From a checkpoint of a small mixture-of-experts model trained on Wikipedia: 9646 steps.
Below are experts of layer 5 (counted from 0) of a mixture-of-experts language model. Rows are named router (the router's row for the expert), down (a neuron's output weights, with its number) and show model dimensions 168-223. Each number is 500 + 40 x the weight over its row's rms, rounded and kept within 0 to 999. Numbers have three digits each.
After each expert's rows: "comes before" lists some tokens at least twice as common just after its tokens as in all text. This comes from a sample of Wikipedia text that the model never trained on. Tokens count by the router's weight.

# expert 10
router:537534499514532529486468461499466479445541510462479527531557452511465424563439516524431477547546533549499551566432496447562464484478487473484578510462480614552492528506
down0:477554513483461522490582467535546509557506395536472357504465492450537502506472485504501446469531541497480527535505472493457470509566512470472464536520476483466518527510
down1:497521481495483566525504465457535538464488500479511463477472601487542581467423440516509526520501496475516443420510510491523406529493465533500472467585548491480517486484
down2:499534531560461483517576482527515466485457445518508474492505486476467506382463451530505585473462563568577558511550515452498472473518511472489478543513522517463479552449
down3:516466559413542567561501482482530436517505486507472495471477505465531507447508421468539514459513521615487538548485518485455468502418463510540539476484538524473525526506
down4:530471611469558363535494458557522429458512490550511482492487505545502508498546488477489539536486503493478439458472514527440507514506430546602510554462519493472539473563
down5:441562541523482514504464478483482617491470510487492563510503446499530489518465479500455493512503453529496551524428524508491446499514472489493542504461517516502442426520
down6:570543465477519474554480465534484485506489496476464473524513447502511496466460513525444479426489498411516494512507523527455576552461429520499451546476519545443523517480
down7:487488469453486499550612475468493552494535450540567466522517471488454537513473438503444475508438458510478519480430424536492434458512531491560446506511497534526464526479
down8:455526408545388515481487487569562532521573533503506452521464502507445580494476564531463455487515485514475496625460544519474503420497484485479517556504422522442486488498
down9:528553445461455409503460462442413448507465411500567475563485483449469505543540536429484550465513486556516551535506444500488535553495472469502536517551470605560448525475
down10:553488459528484521552493474443463473499460547582442487459554486481585482535518498501563544414501461564535612498491504471496523537439488469516532484470452477542489497540
down11:528467477502506516468511506492490463524502417511503452434532555572542458535530413467513634475425554554598568475501455478543482496538502480584495519460497490516486473544
down12:526459547498449521490493464556501475529431573524513482465539564471527483484579513497535504427545486536548483505528501424516526441491470546453477455486584443505553438508
down13:523479490517515503450534578469516525456459407490433508490514502526393464497546499510469504504511522548486492534471500580458524521535472497487504584496483550557499467474
down14:515499563432527453482476412598514558551542567476494535398526520551501474534458523514466480505491504494509496487462450492505523474484596427519495584502474550479546517567
down15:502403470467532467552534500561427480553433511498540490454469466539479551541502520503554492481517522479505450526585433518562523520531534450488539477501522495546531476492
down16:492501469486469441431523522517485534541507467497486543515403554502511560502510630526557490454453463506511494658509481490483533504505508500499464517503495551466533473482
comes before: ",", ".", "s", " (", "\"", " of"

# expert 24
router:501492458462563525497488479545438501502540449454512494479459486518466460555451539470484463482513551561563459611461468511595495486502502483495541484516466565550499503535
down0:525489502541486521443589452559487504458467586521580489462496456490522532589508460472527526438518550557460508439466516515557574469499532460587441521498542476562456521455
down1:571460506488485521484460488486522520526514478581561434511514576408541538500485548548462551545383479460584504460452521525478516552522432497519528470503514565524527562538
down2:458522496484437479479569479485465464538512564447492430579525556484522405513470572488446505570529464459471512525478510517434468499454465494559554490460491470441553502550
down3:482530460503438457479629431533497493475540528480454423516485513532522600545477489466524499506507472479484506489478529536456518525533469446508552490413528467485518488474
down4:483537572468461530554488567542552518559436569501566496514514578495425571526470509541505462499410522495534531487509523572451552499523503478512543445474488454531484515551
down5:551538494575539436432486538554456499495451423479537489506486511497479507515420516471512574504457493453505453463471511517536520526518464492454532581513464476411532471509
down6:451588527537542490508490534446535523463485556481539608497479485497483518525479512457466429449625490514448490471464475500531503515514506434464503503471464583532598470455
down7:530447452533454552543484516559414538473485540450476609515549463526484540499468551485490502517510494497566480468533579516502458531500495514524503498489454557524448462497
down8:507553536492499530470454476490536544503507509434502548548492516461459440455519526551450508570493504493503443532431512520502552501492511527495519553503446494519408520557
down9:519484491433530560547493461460485547524470508451513492527604499426496506502455515529456480418440393517580461426545479492498474508567471515535491490510524546539551427517
down10:566521441506501505485504485525509484529408496488402541454442511482476563509491585527442537527596547492490488525593451483502505490465450512432533516488419516498542511543
down11:499505466504575545504507541464458520500483533571537495505530471503621462479478531511422439563528522449490485563542442491473514573443506505491464460513578450450508483556
down12:489470513487562502488557478501512531534448525486532455471417452463511536543557408582512475443520548520488568427540506535601482459507486513485517429455485547503507507468
down13:482483557535481592512503481559501513513426468482554483515486543513610474437512456460510476520523494465423560505530574510483476467494494486577498436471506470470498532456
down14:483534544522486517474500520504500443523508581570512511532459457433537457460481498477505490464521532500552449528520539505521509503390475518494458486527491465559505485492
down15:432576441410515527499452482470545506469491539489502514498487471467439515494451454444448447467488440486527484535469436534515453495486522451522456541553525487451435551495
down16:515619552513503509520456539517517514478498480477525561535485401531468445487477470540434475573479515477414491497531507482477487478464484500470560548495539534502516454480
comes before: ",", ".", "s", " and", " in", " of"

# expert 9
router:477509481442510534468449479574550538483495467536427455534446458463464466540516487470469477538567546493457467549446461573506568468585511478534478490495535540533546469475
down0:533520515504461515512570565520493514457498490522508468533508522441509506507489513469485514485560431466502480493434516511446494487446471508513531503571508451455542491429
down1:571534456553523490483472598504459500520481499477431429591500525436528443513543447519541564488481517416502541535514479465515511509444488510506492564558478514499474472461
down2:540546517457468483550496527477500507509507513521475469485515521447576474538513534474511446439410499537476508534464558538369530441483502492489451481542481497501452495569
down3:545508557505534484518536458483421517504493480607514434464539538464565505482548500481542450510541496470481489447526460489423482497450606496516542497465477540543464536570
down4:490486464426531476509463409477496479464568419528560540507594579532541495543465503610534485430524486523491506522500434433488453494554475536475467498526458508573457480526
down5:460447495495516469553428476466547472491502498444425525510559498454541499481481494458533420466529465555531460522507497461495568533503553571519484529460559551482489497488
down6:544503505503426523513438420435464530581452562453518469481543545489544523482489514516470562470575519577583548484476521581511512483525525449478529496481435437524552486516
down7:488559490436506517489454560502518523528470544484481571551480530483444517599500541475480483530479494504434466509543458431523519524460449519500504533490466544544545549496
down8:463512492534470547531528498426566545510479496484470515509550535507520548544531474418476535503493474464563476540457490392535518597514441421487547541542521496489521498515
down9:434568463532500479553557483479482507513453526409500464442471548516444496539446512483570513544515501424502447480504535561421485512490484517562487489537516510485511531519
down10:486539442485511579451515481469462522420529491459499431530542520426503460507513490546507540474485499496528551489515441501497485505537547588570506516494481540504529522497
down11:529488547457522418491468483486483509507456510511502482539509478513478541473400472508437533510481466514428509520533475540497507474525465396544532516448478522452443487498
down12:584531475469519434457486493511414486482522526485542476507440561499501431511519550467512452479521447495508481499591454481437538540488542507445486451478587552473512565544
down13:501440494529490507526532509467447460548476468493440510437525568495443516546462485576431543548478487493460482486414475621568472500551436492497503525494486472536524568556
down14:542462505495469507544509538478483441424548555484467494478504500469544458458447494524493454520482475495472462500517469549505555508438502477509554491519457532533475592583
down15:517506462541485477496533467495518476439489553552470559488502529481526541486484497460493434462483507554504435490542513514564464546581501511511497511407497475485436479546
down16:530545476473484519511493457502469480538463443486502511512558455513482489434457471452538475553543466469460494467474469388451528560509526495476493494543476476463473416489
comes before: " |", "S", " The", " In", "C", " He"

# expert 121
router:468533513527572568482521410547467475491518495491427459505490502442498493604484530488445510563533500583519524571467474513540448451457492506498560448511510562539523451496
down0:454473489457448536480509484504479482462468476458517462541454579519534489473467478434445477499475476512497532438490440489483455500465482490539512481539546502478566524558
down1:486510521543516537447560461487524470461475477504482478519465526491450455510566485514529533514461486455504506496560517583421502507515486496462505430434488532494550548511
down2:550452576481494469478412585422512509499494495492533558482435512422509499500512546467453474498524519493521550493487496489494495522414605525506513556526527456487472505514
down3:539540507395556477467495560452472480495500470507476476531476511463461527484529519491533481440471412466524475470465469494518495512490515511534571472497582499547511554463
down4:499510466518494455515531501505496473508533504492546476559505483503533471516502564440454515530453493514534557519484538527487428559447469485525447558452564535486499507451
down5:493438430474528493563615482492543481494499448531508536505565597457457477518546439434470547482491468446486502517526475523452485522551508485492581417524503451453502518499
down6:500482477543509503559606465515518552462563528472561508491466544517504466437471516487443550427552499508485507437491533426452520498452521468469481582471483404486513433525
down7:500561529521423526479535546487455496477500536549538493490454476444560462491512485455520488510528504492542485503513552476463468557541503499565576468467487447501464493472
down8:487568461531494533486480474511484492482501555495530519530521589451442482519489521548512555455434502547601506516485593500464486517583482467497520483475403484396500534491
down9:530569519540547639547521453477527430432509530463494480563524561549504523474453515475469572471489502514478459577461500461506426540565429511481482550514546494477497453498
down10:485455517449492551527500551524456495473454535498566479476537505552514469581489463489511519560483445517521516523488493486588477497450509462522507491546488497498452465500
down11:409489501533478479514519463483416447513531511517440564525553524510492545498525525465523452508462561524520494574534514468514519486465494509591515528524510471581451528525
down12:513492521564542407494506467512475515525511451448447497506447539563476447467519558465507540515442473451454436555503483449505469513481504525452504434460523538490556546501
down13:516535432477501482555531473493489401522477535477526504495490515579521544518509480532500575487520485490496499417536481468450483503459519450537461477580508499527511561506
down14:489489456529487458463479507495530462518448515406537479452437492478541490498499450510568541507481514462458544523498508552476371518510486444499479497525430507557478445531
down15:523556525531531529504490477459568499581398579508468530480468460528413534517504483537527489443479478495451480465557593545471557488513459497474544429396560489485498495507
down16:511502483503463430496492486482486465575548525503570484558581481446507464502445505559537462410472571591469496537439500504494484495478511472537477592476515533591518518464
comes before: " a", " the", " also", " was", " an", " not"

# expert 49
router:518525532472548508518501463546445475533553485487443489505468465477472446590506502501483485524535525552512515550474401525564511483558484482483482421497488600548526515463
down0:503519469529529557473446497538481432513517538422486524552592459531574520482466530545519501510555495456471467566585447507525498480542535520467416451508556509478510490499
down1:519484506437400578466509568476454483454446490508506423511555461510446488504472421483586566445469447564574562440510518479461461516523538505540461531564488482480449514530
down2:476526457546551464557400485540510496542495519501570466519523428520473537509526509520491525485487496482480464516522407496444505474408503500537462514467528508475503516550
down3:463518564452530488522448499483484477608462488520497499504502501528507556579527528452501538524489432536490535675446460474458519544510510487543569437500520544487506523498
down4:421542502521555516477527488501527493465487466558560465580448532441469434481511563520463379453574494524471459574568530507469529488504432465476486566421547458497494451543
down5:523475518524507536487503508527515512484493531562535423486556467508472544450516440453478517460472529601548501431480499428526460482485480521513473493475519508523503476573
down6:512441487503545536514509531481493558514532420526426498501546508495471520492489469452557534528544482527576486437460460472425486536527556523538515574477485497434445501503
down7:493490499485522532588496499482465522592548524446559532465538519572512509506546482538419517483484474405545475497497547523387510500504484537497468431471510496503426502510
down8:556511579462392464523525495522513489466443490541555402489570512483540474474540516506481520522531550567493539552555493511505554488489450523480497469509521463447523447551
down9:516525477510463537559505474499557499487509523434531547419457445520531462556471473514504509480523476518453501437540557505484489595549463542519476529525498435526489543566
down10:484559521412499540536468466430548490441498513586491569542495570514495491518454488445520551431400486436500502532485564477470476520578426543530512496538482523510476445488
down11:420547468486523490515468523496475461543496506446504494542560563537520546508551543574480502457531555519441497480496439515465528524530521499501453506467491494475556560505
down12:541526481456475474486500486447492505537462522509441531413399501463526490448489524530509431504441546470479459613556585518464525489497519560507553470442484570579483493463
down13:437589448548471563475445463515516435494443464457513534506565500491502503537507527497563519496511559446470520554512504508470550503551490492483540484531457480461453469496
down14:515481468589541506463597496524529531496483514506483543487601447516493504520461484441493589527490524552473473518492461461525477529587543458522431487505496495539512530517
down15:525433500505543474581486506524441546571469478495552468455539430516448519468511468488512476463499547518488457439561567550519530442492496540489468523506528480503480415559
down16:500447462504518442442492479456522455554500485520434452585547493445542553445478484521442515518508505530517500567470515498509503472466468512573424540502519548544503537545
comes before: "\n", " The", " was", " he", ",", " He"

# expert 113
router:440523513501529539507469485612500521483496496534426467494479448481466515511506506486401518484552531539550549518452509493600522455477467469528461510488461548543491419559
down0:445490540443482463439518440531505416527519470539542494507494499545565472526478515511540464571530477523516485540426500513465497417500431474592456510462463571494565474498
down1:554494483483529529485474532435440447541525516536494511567506527519471489427480520486507493503535464417463523422493518517565515488527590515439540490530519480517456497492
down2:465444510529503507503500454496525463548512472499550538513504488520510541448461526489473527413488546574488507472542518515443539432438487505450510431402544437437482558513
down3:543450461489503554511478473528419457474453487467494447521639516502519481455523480477486542391428491499462508468502485517431464473463551526451485505449547544490552525526
down4:461431534511496488494507514468468442485487502500513432515425555484489566467479489476505540499450566512505504571549530535490516584486460489575550526349410514507462453440
down5:579575497455482508526586504485482511526441510516490476448514505465489539565574478492505478462553502524505534422491440485460478540507554406583475413469518498468560570563
down6:467530516502406514541557519498501535505552478508443511430472460516560461473477500473477476530486474502479506543533559541455530504621507418452502469514567520493504505512
down7:512513480521493488481551526595518511495515539486480508497454476508468443480494499526488489517524499462398461529462515547465524499491472575470490543514461524468503398467
down8:524488501533564374500496518610510483518496511469552510479501504475444491498592558505593471449570503563471544524412500526500457557571542463482523481454478509492487461539
down9:509462507550522551433447468512526501519454504516505541415547486463500503466461507474522491461569436468520498525482416529460498552517477516454568546558545560460556532436
down10:553455554561476544461521503485445503473519424442474455482559472500512471483492499584464537452494515532489485488554500468435484565535480456424459526510533559511506451513
down11:455532522471495565500520508551485415432532480546502392509506515463467442558480481457525546471535489472468479387522485497572425529539525466484483457508555480532541479490
down12:476593464508508527527551468530517516494477553470469481496505480501527490449468536497508460559482541556427429486526509482663500486424509517472522529501530493475478483558
down13:480482476526511522567453509509484436457417538506477481458456493504511541495572458550557554420509503563562463467489495555498627453441487446470472434482483540452492527403
down14:509504459456486541487518522463511505531501483493478452535436530503515531488477453488494519549544525524493497471497526453496432546574451439510515502463562474456555505545
down15:503452529528480609472531520565487523540448524421467488538501455450500542605524510484527571553548505486501488473521417468538432465527432459482492540543518485510512477482
down16:479479501524475516489548557537506474499530501483480506493472450513491451567477488433516554523562536574543468554418367485480515474496482442635557559507505484494480448496
comes before: "\n", " |", ",", ")", "S", " ("

# expert 86
router:537489454483534525490438464522474501466516405495465489473466439465444450599422543514481453527569523540529508630445416552588548487548519466547493451440490591573507506513
down0:548517518497493485493505494463423512472390459452525470563539410485540459465536482486457421464529511423484452474539477528531492515497500475613523497474545545539466497561
down1:523474454447525480460539513486525495536491551495469479515471561466488458479527489472558484541525434501557537467526549492492432463506486511474520479550532497497566447494
down2:476418491518517547520412511515524506518487525518488542497522560487513548504425499473547599479495447528475497515568540525523469590472530578513524473503509510520474488448
down3:453544496504552522476502437481475588478473538490490460467486442480552455530559455518522575438513521458574525506527523532459535494487566549501435448529530472529570551504
down4:462495510496483514497528547519505543484485485479459509527482515542485529533532495487475466618549466519506477452554489500470492451488501521611571554509501449511490561423
down5:466475503543493505481525496410477541497477497465502572503549497480530459469519416487547456526477436535485507461497512456520490573520510415420470543469516554499515461451
down6:502471497428516617460549514514520491492534460380503437431535550468546536470574515559517543422507560490545483513556549529515501502489489543515560475506512515543490471466
down7:548509485490554501468481483519476478485530496491519521507505508563508504501454528479510470560486511479490530530546470478493452524468420485535509461476518499487509512522
down8:470520479493493467489474449515519526554481431514500511530493462486520437482528516525478398543498571467386514581517533504505526560574498563544515500516494515541562495475
down9:514553490520564559515487522488543545533530482513545501584537540532503507541529583433467497535459461471460527472400475487439471512536523450508467518491490481527467492466
down10:599498500540551586477584455520437552467532453433514450552570402503511437460490508536557485457516529531542539554581504541479524484457452492586571457542479480532444516538
down11:577548472529457551454458500510494458533506489542487524537538562516509474428500464526502495406560511524479500542472550485457472555467430525476543483492518485460501453475
down12:497494452510561502495532496510504499495511538504492493488430499513460521469539534588541548467487504500480440509427551549510559480445461468433465463433477433465521424552
down13:506500442454459505506477536453471497579476566459484485464498442460487548558500466476448412534513485526482464463450487547429474548459519452532524633495481559556501479476
down14:553478481514509544518524452510545525453482522506419517474540511522538513519496547449473479455478554505495487544457400447493485483440461489503458417511583526515510546479
down15:549441512474584497495490503464516498436381526426478504460479483447524553453491561606477441537507515529539513548439521501542509467501500463472526528493446434454472540593
down16:507527555473453460419595458512516492495462525489427488438529530495558520511543478470460522487493504535482557436512450406526426490538491565582475516530575467470545474564
comes before: ".", " of", ",", " and", " in", "s"

# expert 35
router:485497517527528580518527506523483453450495461485460481550523458478477464536520520471480467441550608529529513555466495459541490485505453474461489461511506577570516503438
down0:516514568469449479550425581472534462511439483451491540510534519475511517490559534523520413470523447427451520444571552458494565543522436451440483530521455489569462517461
down1:485525477493510545496492535473548495507530557451444503449519539459547524525536523482507497551539515533379505511506492497524452513493516514511534480474527586422471529472
down2:465492508475501442453554523490482526481456535491434503462459536471471537602452493528445532554490512518477496530533506598432416477541496485476415460438534461435453463452
down3:543552475580445536492541397509518492533489482453542430463490497536445407583458515458473562568501481545521515513508478500478531476518507503514466521500431490523532521536
down4:465501432460530435506568445485432458489509438454481472488497558561509480476530509421555512451487554494496469546517427512549507502506538516501453467549498520468477425416
down5:511518512533502567515481484485527537519533474478511453583473432472436550551461510485497555442430494505524473590494470484444538529435487511473487521435514503447465607574
down6:506500564510423506485526562531498440558500568566464587540437482454572523539505503545491551503445511509459570472454510436503525547513470484493401535552450532518487513499
down7:504567515475508584448475492491431437447488496532581436489521425513495552533469521527521470472442519573457514541441489495514575513442504506528431546452545533470534485474
down8:524530560447438536542446500407530480471503512483488518485508497438539497538475543509462545543481493504483467512445409565529514364417480504477529523570523504504536473559
down9:430442448509474481513478435488527595414523480556486511484527491483550535505527469561517521602491495454483552510450518533485523474493544526519549524485587536571502424506
down10:490515491497493404566473501412475541498537598452464506457502476512416525447491448519542486537472492587445525479434604480435498546471519521532485517506511498480416531481
down11:460466481543526586473493464490484511493456523504467459497530446462454506579569486532497449501533490505449529472533529474498495450541500546472462502456505532492534452519
down12:525575458548465525511554473450426496516538478451493470413523531592565464499485512544527547452482539540542502628522547604518502508448479506579511468463528501483547542520
down13:425512479477473505539477477489469497622549534465408482486476477459500494517545505517448600513429449536489474651486470483425499457453452511454458525479478538553489574503
down14:497381500497528463458549529524506488526545518501587494473455515434444531499532459483476529493494478486490471360535563437503467522593505535391490473479466519550512461442
down15:504514531476547499455640482526524505487496502488530449450486513457581486475519571471434479459553449478463529488499514511513537402534500614501496565494450565531481522500
down16:530433509503511587493552523548414521445503471455524534564536566488539517454478564520504590504527524520506485490559467517566476497384470461527570496562542490514536529512
comes before: "\n", " ", " —", " MPC", " 1", "---|---|---|---|"

# expert 28
router:495505488524568548559507451543419484456550502488493460506491478457497451576446542532460463554527503553467484609508464492569499481493520473446517461500517565478533464498
down0:491471532521532527493488555510540476535551472468580425515539485506584443497549476525523523482510459576489446454540498466514494454491464449489504465502550560516391493548
down1:502451549421515433520457519483516492488528489500467582490502488517505452515469629550497483431568505439613477534517493505438533568469464478489500484519505512545502520507
down2:532529459500501546459436446548512493511512429408524456496486508411421462454502517522557496475534502567478536565503531446484551516549510492475572521452495446516596457550
down3:490487434470526530464564532454611526485517490500469494595512550566521568435497498458483509540481492459559522484495504513495515459548499506476498534490511460517566494572
down4:528516518516407541517563532455566542541507461516504540481492534467547504493510555513470484507483440498481477421508435524481517464518546497518488504489523474441506499381
down5:547472498546449439509514523500433497486588553508490529490501513548437488508509513496494505467493501420551482496466446558516436416468434482544547557496496511485498487522
down6:575423431465532425488539504522536475468540564523494477533496523467492480490537541496495514529486561416493446539511478571516491437506433433538579384516527509518462560478
down7:569508476557468524455473502494495502486522531475595399503486470557466545525566556481476454480493575481480495546474496479545547506459492436533480442533521547527408436479
down8:473473558470540597576544514452474474448538505514562499470537544478458458533454527428490547526551475556505431543540531499534490532507500454499574425526497576520477505513
down9:551532511478544510450523527481527486573497498512498477504492488592506512422543463500477476495463467525509505485540509495508538437522496491437419572473581516480519477512
down10:442526516533480536522497551488529517532500500529552527506456479569503450535548470414548422481462581442507510516560517440497483521496454505512531549466480543460492462498
down11:507429462508465449578545535513534522582452542464527544494594455488467438508558482451426487514533502519500459429500497490490447492455440469527503510458442531487554581507
down12:463626508473487492478403476454535506453472496415499489516517472508508587496505474551508538506460498585456493470551495523505464476488554563504528453514569566558438502629
down13:561486527534527490493447474529476537444443575408455512477506461537470488611541476497493472495468462479537462486428504524537442534464487521568482481567516489545567536506
down14:498546498487515573491602488554575485476538526487519422493537534451514485510426450509492475505497469478492438448460553450440499384475503499536470547529540436511494460465
down15:539531484587534590459512531519516508475433484477492468482514509446484492499488499548476463502531447545598517557388471501462403530475489475492518491452518525472486470546
down16:514460545496509503514526506524502408517501496488495474584492499415500519464616455591539501525458496482507487430496475499444471484496514463501469451503474547454462564452
comes before: " the", " to", " a", " that", " in", " him"

# expert 37
router:479583521494612627480480443534465484486493465485453475465464521459478451510517506465474508493516501492525491547531469477479524475478490535475503455519496525549541507511
down0:572480472497515503459502480547546527494559465478445480515471503552516479417483459538475535554488445484518491495456492539516551493499444501485478560486500554482511449568
down1:497422516551514481481552510527497484447579567533501519526585449491484518457484543509521544532519511476539509541514446597526493473584525468531424484580490526452462524478
down2:460532506414465485470529432510502466525496532491523456510495456507503510603473512494429431536475520493540549572538507579522527458528492495434470514491525527515497499484
down3:562512435610586431482537477549549464518502518469472539536536520521489450482463446488439452513573501547466442552552508487521433469442513509459514431470442492506397471512
down4:556473485441488468437491466544523565515544459492543549487429530469496438482475531469495503444552475468540486529461576510512495484526510540460483470546438460540460481512
down5:495392589472520529566561501551433459485485461487472457465563471474569521484533529449466556502489494433427516530516489526534554485491461454492490506542555473505528473528
down6:502481479398467411490484522567508493397531481530559485535554511496487558426492471467510470568506515429505548428495467530385502470459501406486512479461498433515481521512
down7:519509466460506551472502502517453553542444501535550507481573556514465534459533521462470510497516483463534560526459522512479456490464488563430506494518485430574500513536
down8:509459484490506515476541491527478434490452473536462550479533502503504542524538408489595492543440531515470470504537435442440479459496491580490458552531516511461485501524
down9:511488450500591488474443478594457489463534478511539519529537470464553475471478450433545559574563529453509464427543451476467492381480455514521470576540498471510530535521
down10:480457509459471516546505514421519511498542592417527501423483537468516502513564487490548531532486483484491462513531543450535484522463527537484496485512472490551552591471
down11:472495528547498486511459541495528526507434445455497540451565483503470503466520470532569506555569519464532525524412513488541492587495478512531409518516510503485480431513
down12:522500498460481544542498468508533501505533541481490494510535475535557477494456489489538565495482519445511509547439540537488527508466501493514430500479504497491508513499
down13:495527425476476562470477522531523449472489525494502460490519474589471502532398547509584494544489430555456544563460499513515552466491540487492516477495548550481541456535
down14:483522550447437494467504566412445530475515437487439483502500480520511488516536502488496475523481507512472494574602529482497496530461476571529546439492521571510471517469
down15:484520552511525580509474535518451543538472495602518388510416451550494546571514518536499481449505550551504521461495441509552544481454516465466524517464570503482483460459
down16:489451545474555518516500558500512469534488557525470554529531519473429504417600406495500437531449424511516499469536543503489568514544487531488473515515550418444522516515
comes before: " ", "\n", " 1", " 0", " 2", " 3"

# expert 108
router:460503555481530517441412490571465522513537473486387466554483429469475433536483486482449442528514491497540514501497514498507520504532490463477500471515502588564555448527
down0:574549573423612539526490541521508452543508495577485517447476475453518531507545475495497490466540514534476516493462447514513460562511475446419589529452498492556538457420
down1:463505430583576439603571497557476513479516430561543476477517516450465494519510432527503521495434509530469498491425468498476499493606523472449508472534504506473523498528
down2:472544495408504470503491490514509448426475531513509520498414482489442571439512492494492490517473541501521533603499555513535513449509481488456604444457461561452497480476
down3:465463560513470441529472551466512492507506519540449525521529534448536476589447454502477488527485544421571453462568603539436501449458502502470439522524494548454480573504
down4:542510553504456479514471489446478489485462520524477417516431433503485523397535500569474482509531490479508519500545550512407490507441477463488536484522531571489508540510
down5:550511501557512468546534489549523508436535496490523477442488477479541414517477531488542377509524528486517436638497469424561481486542526474442570598457503504499482447459
down6:554499501501525555471418502418453483469530535464473541476487451531553510548473500503450439489482438491470502635474533508483502460509471503518517440476505527454501545474
down7:449531532543493416431449498428426502490474507557495537547541449487544472417471478532481491475489532456444506421539555541432472466541498521447500575469431495497502478486
down8:522541473522487553487441481508514535474578531547540527481497510473447546465573468507488480510510516584447534569487548492559503490589513487437507481486525512533485566553
down9:549514535462434529450455468487499565523461496473406479545468502598535514542473432487451583488511460435524465477596436561479501495568479472510499462460504456517493489527
down10:487439425433498534461480469538526496428514530551513530499520526479556513436439497461470404482467538489565518534492583481445549505481494500468508484513479437533482488483
down11:560505526536479512517541530478497533496518514489465468481521494463514530547507519505536466534528533510496456567444546503529481395488477558428546515507535553488505568536
down12:552507504519467510541497422523501562528552521487410591512529489491455478474521461458489495510503438430524444540523554468387502534554493521417472486531460470417439541484
down13:450517487470460479495473508448463478524526483596531484464508467488479475475498529381521527452487474539495509421508501468515527497494550535509532505463492561504448462493
down14:498451450511414434505480469467514529530505528485551476491491462491485481497470501518486484570591496533487483401495470544471505464502509478539571485520485489476473444470
down15:484546448522522562495460488454517520458511502486468511541427454569514512438526538516473491517545512528543446466498534490513477498504451507476430518428554466501430435513
down16:454503452531577530549526504504491501502482461480533561465503522513485535535471524495545447462453516549486556472445459485547441499569470417549463495511559481553475552469
comes before: "\n", " The", " He", " In", " It", " This"

# expert 57
router:476530523512584530492442488625386490535506485524403501542476442491474486610516510503484499533499511493529551550446454495540541489467520494487507463492493547541543437517
down0:480503549466465502518422520528459463477508435536494482571527511535468507473430440512556484513525503495514498529521503445513492466465547481482497449515505473449451509538
down1:506535525472517485544475535512492508515505500460489503497415391525500543525469439468535503533506502535501485512580514509496520558480528428510555426469487522543484494488
down2:477501513526487497542468500509497507552478404486498540454612486491480416555514562619550488589481563463483513489551467500525462443486428482539525410561501567506550494558
down3:494523508532531527491523441547506465483531568564467503500405506488545498619431501532512475554571536492500481647480434488563522537536492473491529532433422483517500486495
down4:540521537486618524428518445528523498525457521479473521423457531475492499464433496451557514455532500502550436456488494566479479489491510555463499533490470461590558486512
down5:476470460464554506535502483493575497474529563536452555465547582518546452434534535468504484497482512512581461407420550501509448577548460459540509492450485412514506524479
down6:512505511530539528566527473577521466555492504463502410500549590424510434546471560483519480526535547461476547565508497433516519555482534450521539440518465528518506493584
down7:468412492450523509511504513506544435459518504471450528459546507539543538510564553500445519609399544470454548498487466499483527448548507486475514484500469583451511550412
down8:451508517502464509397436571522511496521479545505505486568510564508503388545547546485495559495538553463508489547454536453433509466522509496515474494431502509551500517518
down9:475441558515473487530487542495492477485470519506525481467514470508468507520596475509485586463469536448507497427591541449453511434461536511515481516540439479504486557529
down10:437494600521516505487470504554523477491528566543533523487516537506542527537505497466499444481483574513499517501443461539536439498562556518482534446538504446528507544539
down11:439513493520476463503505547485472524483489504566483497464460461505495479466574489499453537559522504552448439556517487497526504434493489499448509562490494486507566506506
down12:470498486486444546571502531521579518546531536467395532493445490516471484555487586479482503536465402459448417537444513470510500549565488550505504544467531552495541523504
down13:469518504525544464484573455444536532451485492480526436530571445535430496433525454485473444531529553567579518436507481567522534501456485482548517537520519575459422577446
down14:460449498502534466513512493471443446487540546587435562497524559571523442504455510387542503558466486548448520462438515436561443523588481460572524447493561543466522441472
down15:498526454500511488487521532560503488470470471557545555518446529495414545505489493518495473488522467521488449551447484513535485358504493513503544525487447524425474504512
down16:505464559552416485484486538517404584546453501515517517590490501472512456493513526523478491574425433462581525472511515530479543569482521447475496488498435448483488529495
comes before: "\n", " The", "The", " is", "==", " In"